Weights of a small mixture-of-experts language model, trained from scratch on English Wikipedia: 509M tokens.
Below are experts of layer 6 (counted from 0) of a mixture-of-experts language model. Rows are named router (the router's row for the expert), gate (a neuron's input weights, with its number), up (a neuron's input weights, with its number) and show model dimensions 0-127. Each number is 50 + 12 x the weight over its row's rms, rounded and kept within 0 to 99.
After each expert's rows: a language model's description of what the expert responds to. This comes from a sample of Wikipedia text that the model never trained on.

# expert 59
router:41 54 54 62 43 66 29 62 40 58 53 37 40 63 63 25 44 54 37 65 70 67 40 65 72 35 23 48 43 60 42 39 35 31 44 53 45 40 28 44 64 63 45 48 64 50 38 45 38 64 68 45 16 66 53 51 43 33 36 60 38 51 47 39 42 54 49 61 36 50 70 33 54 53 56 46 60 51 48 42 58 43 53 65 58 23 61 58 59 59 50 41 70 54 37 61 57 43 32 48 57 51 62 42 34 52 56 28 55 63 52 39 64 45 59 64 41 39 39 68 24 56 39 65 47 40 54 54
gate0:38 53 32 59 43 48 46 54 75 67 38 57 25 52 63 44 56 42 50 72 38 48 54 52 33 25 29 36 43 61 71 36 51 55 42 27 52 53 44 43 61 45 62 60 55 47 71 68 42 56 49 53 44 45 51 57 27 64 39 54 42 79 49 38 54 40 25 59 62 37 47 62 62 53 47 44 47 58 60 42 38 35 43 51 48 45 44 45 58 56 49 56 34 42 50 34 51 55 58 68 47 58 25 43 35 42 14 28 55 55 66 51 67 48 38 50 54 40 37 58 44 63 46 59 70 34 64 64
up0:37 34 39 60 48 59 43 56 56 44 37 62 35 48 80 45 35 38 46 66 35 51 56 45 41 60 59 54 38 65 60 37 51 51 54 25 36 64 56 53 43 37 40 62 70 59 54 56 56 55 59 35 44 19 54 51 47 51 24 55 45 59 52 17 52 38 43 53 54 40 50 44 63 46 46 63 49 51 46 52 50 45 66 45 61 47 60 54 61 33 56 34 35 40 13 34 65 63 37 52 48 58 45 48 49 39 22 18 40 50 64 50 48 45 42 69 53 47 35 73 66 44 47 70 47 38 54 57
Word starts after breaks. First pieces of words opening a sentence or clause, like There, During, followed, After, and wh in whether/whereas.

# expert 31
router:41 66 60 44 51 76 32 57 67 66 50 40 42 64 52 31 57 60 43 58 69 52 33 56 64 29 28 52 57 57 53 44 38 44 49 44 62 61 38 38 55 52 49 56 52 41 42 47 39 51 67 43 26 54 60 51 59 44 36 63 46 46 41 38 39 49 50 57 26 45 65 33 39 45 39 55 58 41 54 32 76 63 46 77 54 19 58 62 52 47 51 37 54 57 38 70 41 39 40 39 60 38 59 32 40 57 63 32 54 69 45 44 57 40 72 54 45 39 52 57 14 58 32 52 43 44 42 46
gate18:46 48 49 27 52 50 28 44 58 69 44 26 35 54 50 37 58 42 50 37 63 54 38 70 33 37 52 41 44 51 53 51 53 44 50 46 47 12 47 43 62 45 30 62 50 48 60 50 35 58 64 51 50 45 69 60 53 50 59 70 55 55 75 45 56 52 42 58 45 49 53 62 57 42 54 55 35 23 44 49 59 71 53 61 76 51 53 60 48 32 54 44 55 52 63 52 69 41 56 39 32 34 64 46 59 45 59 72 58 71 34 43 85 48 47 32 46 36 35 49 46 42 53 61 66 22 55 60
up18:57 54 44 36 56 74 52 35 29 62 46 35 49 55 53 57 42 60 56 41 78 70 35 57 56 57 49 55 51 63 59 25 48 66 36 53 67 31 47 54 46 18 58 34 49 50 52 46 31 59 56 56 54 52 67 45 62 37 54 56 75 55 54 27 50 56 33 45 57 52 32 57 52 40 58 52 39 41 73 39 55 44 55 55 46 44 51 51 34 45 57 52 58 53 65 66 56 18 71 18 56 39 64 49 40 53 58 77 55 50 42 40 74 38 44 35 67 47 62 45 56 50 58 42 62 41 47 51
Final t and s. Word-final t, T or s completing a stem or decade, as in prospec-t-us, direc-t-ly, Distric-t, 1920-s.

# expert 40
router:54 49 47 69 54 76 40 69 51 76 43 35 33 70 60 28 48 49 37 57 71 67 28 59 60 34 34 49 55 58 41 49 52 47 56 40 48 49 33 57 60 56 59 62 49 51 42 39 50 58 50 48 24 62 66 57 51 46 46 44 38 48 37 35 43 54 40 58 43 40 65 33 50 39 52 44 58 46 54 46 60 56 32 90 45 22 52 44 51 46 64 33 63 76 37 57 42 44 27 38 67 46 60 43 42 58 46 33 49 56 41 40 58 35 58 65 49 45 34 59 31 56 29 51 45 57 45 37
gate2:50 58 42 41 60 42 63 56 47 50 54 64 76 59 63 44 64 55 61 44 48 56 38 69 56 44 32 24 37 52 47 52 46 53 40 56 50 66 56 57 62 51 56 57 61 45 35 54 48 63 20 57 49 59 58 36 58 26 57 50 46 47 43 54 39 45 30 37 27 29 53 65 30 42 42 26 70 62 44 42 63 47 67 64 70 41 36 66 54 56 54 49 46 63 52 63 42 40 26 53 68 42 42 55 45 33 62 50 69 58 72 75 57 46 40 42 35 46 64 70 26 34 50 36 55 54 57 56
up2:42 43 63 52 27 53 56 35 37 46 67 44 45 66 50 63 38 49 51 62 49 64 65 53 64 73 46 54 54 73 30 62 54 36 27 53 42 86 45 64 65 39 41 75 51 48 30 57 56 47 53 30 47 62 65 50 80 50 57 58 30 48 57 63 22 64 42 55 51 43 62 57 34 40 54 34 53 44 36 64 47 37 42 40 44 44 61 54 39 44 43 46 46 37 46 51 54 46 44 44 61 54 36 45 39 49 45 49 61 34 45 39 40 47 48 32 66 43 79 54 34 31 55 56 47 30 69 56
Ratings, brackets, k-pieces. The "at" in Professional ratings headings, opening parentheses and braces in tables and formulas, and pieces like k, ack, amp, ind.

# expert 22
router:35 45 57 62 63 54 40 61 51 67 62 24 42 72 78 33 53 54 40 54 51 63 42 46 71 38 36 55 63 66 43 37 22 43 49 59 31 55 46 28 58 58 45 58 62 52 48 49 35 63 58 43 30 62 73 41 59 40 38 45 52 54 32 35 34 57 59 55 46 46 54 36 42 43 46 54 65 43 29 46 52 59 47 79 64 26 52 54 62 48 48 55 53 63 40 63 50 42 51 48 57 43 61 39 32 36 53 52 38 61 39 43 57 40 50 68 46 33 39 74 29 42 47 73 43 43 29 51
gate1:47 38 50 67 47 39 42 50 71 52 44 48 62 45 40 63 59 36 51 40 50 45 41 50 56 43 34 52 46 63 28 54 45 55 34 32 54 51 63 60 80 55 25 54 72 48 36 52 37 60 83 55 53 40 80 48 26 36 49 47 55 64 52 51 26 38 44 61 62 59 53 40 61 49 69 57 28 67 57 49 52 50 51 53 69 46 34 33 36 62 53 58 58 47 34 38 87 48 45 46 49 64 66 41 61 53 44 43 70 57 46 58 48 42 45 46 36 34 24 53 39 41 36 47 45 41 50 45
up1:73 37 28 31 48 55 54 50 52 66 55 63 53 52 53 44 51 47 67 58 70 44 57 44 50 56 50 54 56 34 47 41 39 57 52 43 54 75 45 55 50 53 68 56 31 25 45 40 37 40 48 61 61 43 66 54 37 48 42 34 41 46 54 57 77 34 44 40 40 71 63 50 54 71 33 52 49 34 67 52 59 48 55 55 47 49 54 52 59 67 42 46 50 25 77 63 44 60 64 41 41 40 48 47 30 29 43 53 65 54 61 62 61 86 80 60 56 42 36 60 63 52 50 51 43 41 24 50
Noun-suffix pieces. Later pieces inside words, mostly endings like -on, -n, -ion, -sion, -ian, -aph, -istor, as in gonna, Geography, episodes, shouldn't.

# expert 41
router:42 55 63 49 59 72 53 70 47 47 49 42 37 59 50 43 40 47 39 75 53 50 40 71 62 38 21 51 65 47 39 36 34 55 57 51 45 57 36 45 67 52 50 75 68 68 48 49 40 63 68 38 30 49 53 53 42 34 33 50 28 46 38 49 42 70 45 60 37 45 55 44 44 46 43 47 81 52 48 39 58 57 56 81 52 21 65 62 47 53 54 34 49 48 49 72 42 54 43 35 61 57 52 28 51 61 56 31 54 57 56 32 41 32 71 58 60 47 48 68 40 38 56 61 35 53 50 39
gate0:64 48 37 46 56 53 33 31 57 45 51 50 57 53 38 49 71 44 63 63 50 53 46 59 42 44 57 51 67 54 49 38 56 56 54 46 43 58 57 50 52 58 73 40 51 82 41 61 49 69 51 40 47 63 51 46 66 48 49 34 39 51 52 39 49 48 48 76 34 49 34 52 62 59 51 41 77 58 47 36 43 31 42 66 29 42 57 48 82 51 79 71 58 43 29 66 51 69 51 58 36 58 58 39 57 52 39 48 15 57 45 48 67 20 33 49 53 59 54 53 45 40 43 73 42 32 51 40
up0:47 45 39 45 65 48 26 43 53 39 44 48 56 28 48 50 40 47 57 70 48 51 48 47 29 57 42 67 49 39 52 35 53 49 38 53 30 68 57 57 59 57 70 61 51 73 49 56 36 53 41 40 56 51 50 31 55 46 58 54 42 62 40 49 66 43 53 65 41 29 36 57 65 43 55 51 67 52 54 41 56 39 51 54 40 38 77 60 75 59 56 57 48 39 44 54 50 65 45 64 40 55 54 16 57 49 22 48 37 66 54 40 64 28 34 45 66 58 78 71 52 50 60 53 52 19 51 30
Mid-word pieces in names. Inner pieces of names and common words, such as Vasundhara, Massachusetts, Website, University, including, structure.

# expert 42
router:42 52 44 64 52 53 36 66 57 73 57 35 40 61 62 49 46 51 30 53 58 51 34 60 70 34 18 54 68 55 44 53 46 44 44 64 53 50 34 44 67 43 32 48 63 56 50 55 62 56 57 37 21 66 70 47 36 43 40 49 38 49 34 42 35 59 40 58 30 55 63 37 46 44 33 53 63 47 44 39 67 56 43 67 70 20 47 65 54 66 65 49 60 63 47 53 55 50 25 31 62 46 51 30 36 54 58 34 51 61 48 34 50 38 60 64 40 47 51 63 38 48 38 48 42 39 30 30
gate1:46 51 55 61 48 65 55 98 59 44 46 59 66 61 47 54 54 38 40 53 58 57 42 55 53 46 55 45 62 81 23 46 24 54 60 47 43 69 68 67 62 49 67 46 52 62 70 42 33 51 36 62 46 61 48 81 44 27 66 69 69 49 45 56 63 46 34 57 63 53 68 45 41 57 70 60 41 47 46 55 62 47 63 46 57 51 45 55 54 65 62 35 54 54 47 32 64 39 58 39 55 53 54 55 56 49 34 47 49 36 34 42 64 33 57 42 46 46 42 46 46 35 36 62 55 70 36 49
up1:59 56 55 71 56 60 46 38 56 51 55 62 41 62 67 55 33 52 51 68 21 56 61 63 52 32 59 51 63 49 38 59 35 46 67 53 39 71 46 58 58 60 58 54 53 40 39 51 52 46 51 63 45 53 48 63 47 63 64 69 50 57 41 41 46 59 37 41 58 44 55 50 73 63 60 52 55 54 33 36 41 42 27 37 24 51 65 37 30 43 72 33 57 56 60 47 59 72 64 40 28 71 32 40 45 52 34 55 62 42 80 56 58 72 65 57 35 56 57 55 47 57 47 65 36 62 28 62
Latin-root word beginnings. Opening pieces of Latin-derived words, e.g. rec in recording, directed, elec in election, sec, produc, rele in released.

# expert 11
router:37 52 57 41 47 75 31 63 45 65 38 29 36 63 68 33 55 50 50 56 68 72 23 59 51 22 24 37 52 69 49 54 41 44 49 71 48 56 48 46 54 66 43 65 66 56 47 44 45 56 55 46 33 53 62 40 42 41 44 49 58 42 33 43 38 55 41 75 42 46 69 42 61 50 44 44 43 41 38 52 62 55 53 83 50 22 71 50 53 56 53 35 56 67 58 50 39 39 46 52 67 46 50 32 32 61 58 38 52 58 34 50 60 36 66 52 60 45 46 52 24 45 48 59 37 47 45 44
gate0:57 74 79 62 47 58 44 67 56 54 44 41 48 48 43 53 49 50 52 76 57 34 52 44 61 46 34 34 68 42 69 46 50 42 48 72 45 62 67 39 64 41 66 38 82 59 50 52 38 52 36 41 43 48 52 63 47 39 35 44 59 64 38 34 50 48 55 58 49 64 32 56 44 49 38 42 48 46 49 46 46 50 47 58 83 56 59 42 62 31 63 62 40 60 38 54 24 75 50 68 29 53 46 50 54 53 42 48 59 60 38 59 74 49 59 70 67 32 69 54 30 65 47 54 61 56 41 39
up0:38 60 38 54 45 94 53 60 42 65 46 61 47 36 55 49 43 44 22 37 54 71 42 61 45 47 46 30 44 43 54 70 44 34 37 52 45 37 58 58 41 35 51 59 40 32 39 51 46 56 34 63 54 31 63 50 59 74 47 66 57 69 39 42 62 39 31 42 63 27 43 48 44 53 48 41 46 68 43 45 54 58 56 56 39 54 68 52 50 68 82 65 61 66 46 39 59 61 58 40 57 33 51 45 26 78 51 65 32 53 48 64 50 49 56 56 58 37 64 45 55 49 51 46 44 55 46 32
Word-final suffix pieces. Closing pieces of words before punctuation or table bars, e.g. squad, Kennedy, Swedish, championship, guitar, -ers, -ts.

# expert 52
router:47 59 69 57 64 66 33 54 47 63 44 35 38 78 53 34 46 51 42 50 54 52 40 66 60 32 30 45 57 53 55 53 33 38 45 51 36 57 48 44 54 32 47 61 66 39 30 41 48 53 72 35 29 63 68 31 56 29 54 48 42 42 33 39 39 41 53 51 43 57 63 46 52 39 41 50 54 52 55 39 63 51 48 80 68 25 76 55 49 66 58 45 63 58 34 53 58 50 38 49 54 58 53 16 37 46 36 36 56 52 48 39 72 50 67 53 33 36 61 71 30 47 41 45 48 50 41 41
gate2:61 54 72 40 56 40 46 60 45 41 45 50 39 56 39 27 60 45 42 54 50 34 45 63 42 41 43 78 50 49 50 42 33 44 65 60 49 59 53 30 58 28 42 39 85 41 52 42 57 64 60 42 45 48 71 54 51 21 39 81 56 32 55 46 47 47 40 44 45 36 74 32 51 55 34 51 39 66 33 58 49 66 68 59 50 46 46 66 61 44 74 35 45 55 57 44 58 41 36 48 60 46 36 50 42 57 68 66 65 64 49 44 57 55 68 57 37 32 46 38 65 52 23 48 49 57 56 40
up2:62 52 66 51 53 47 41 59 46 46 12 56 55 35 49 57 73 29 43 32 55 34 47 58 60 41 52 65 55 67 53 50 56 58 70 58 48 58 53 34 43 49 50 51 57 45 52 58 51 60 70 31 56 47 74 54 58 45 37 72 48 36 54 59 45 57 47 52 51 29 65 56 49 42 30 78 29 40 54 42 52 61 84 78 61 51 36 81 55 47 51 31 60 62 56 46 49 42 36 54 47 44 49 46 56 29 50 64 64 48 37 35 35 34 71 52 52 40 43 43 45 40 40 51 35 59 51 39
Second syllables after prefixes. Second syllable after a prefix like con-, in-, un-, ex-, such as consisted, inconsistent, unlike, including, denounced.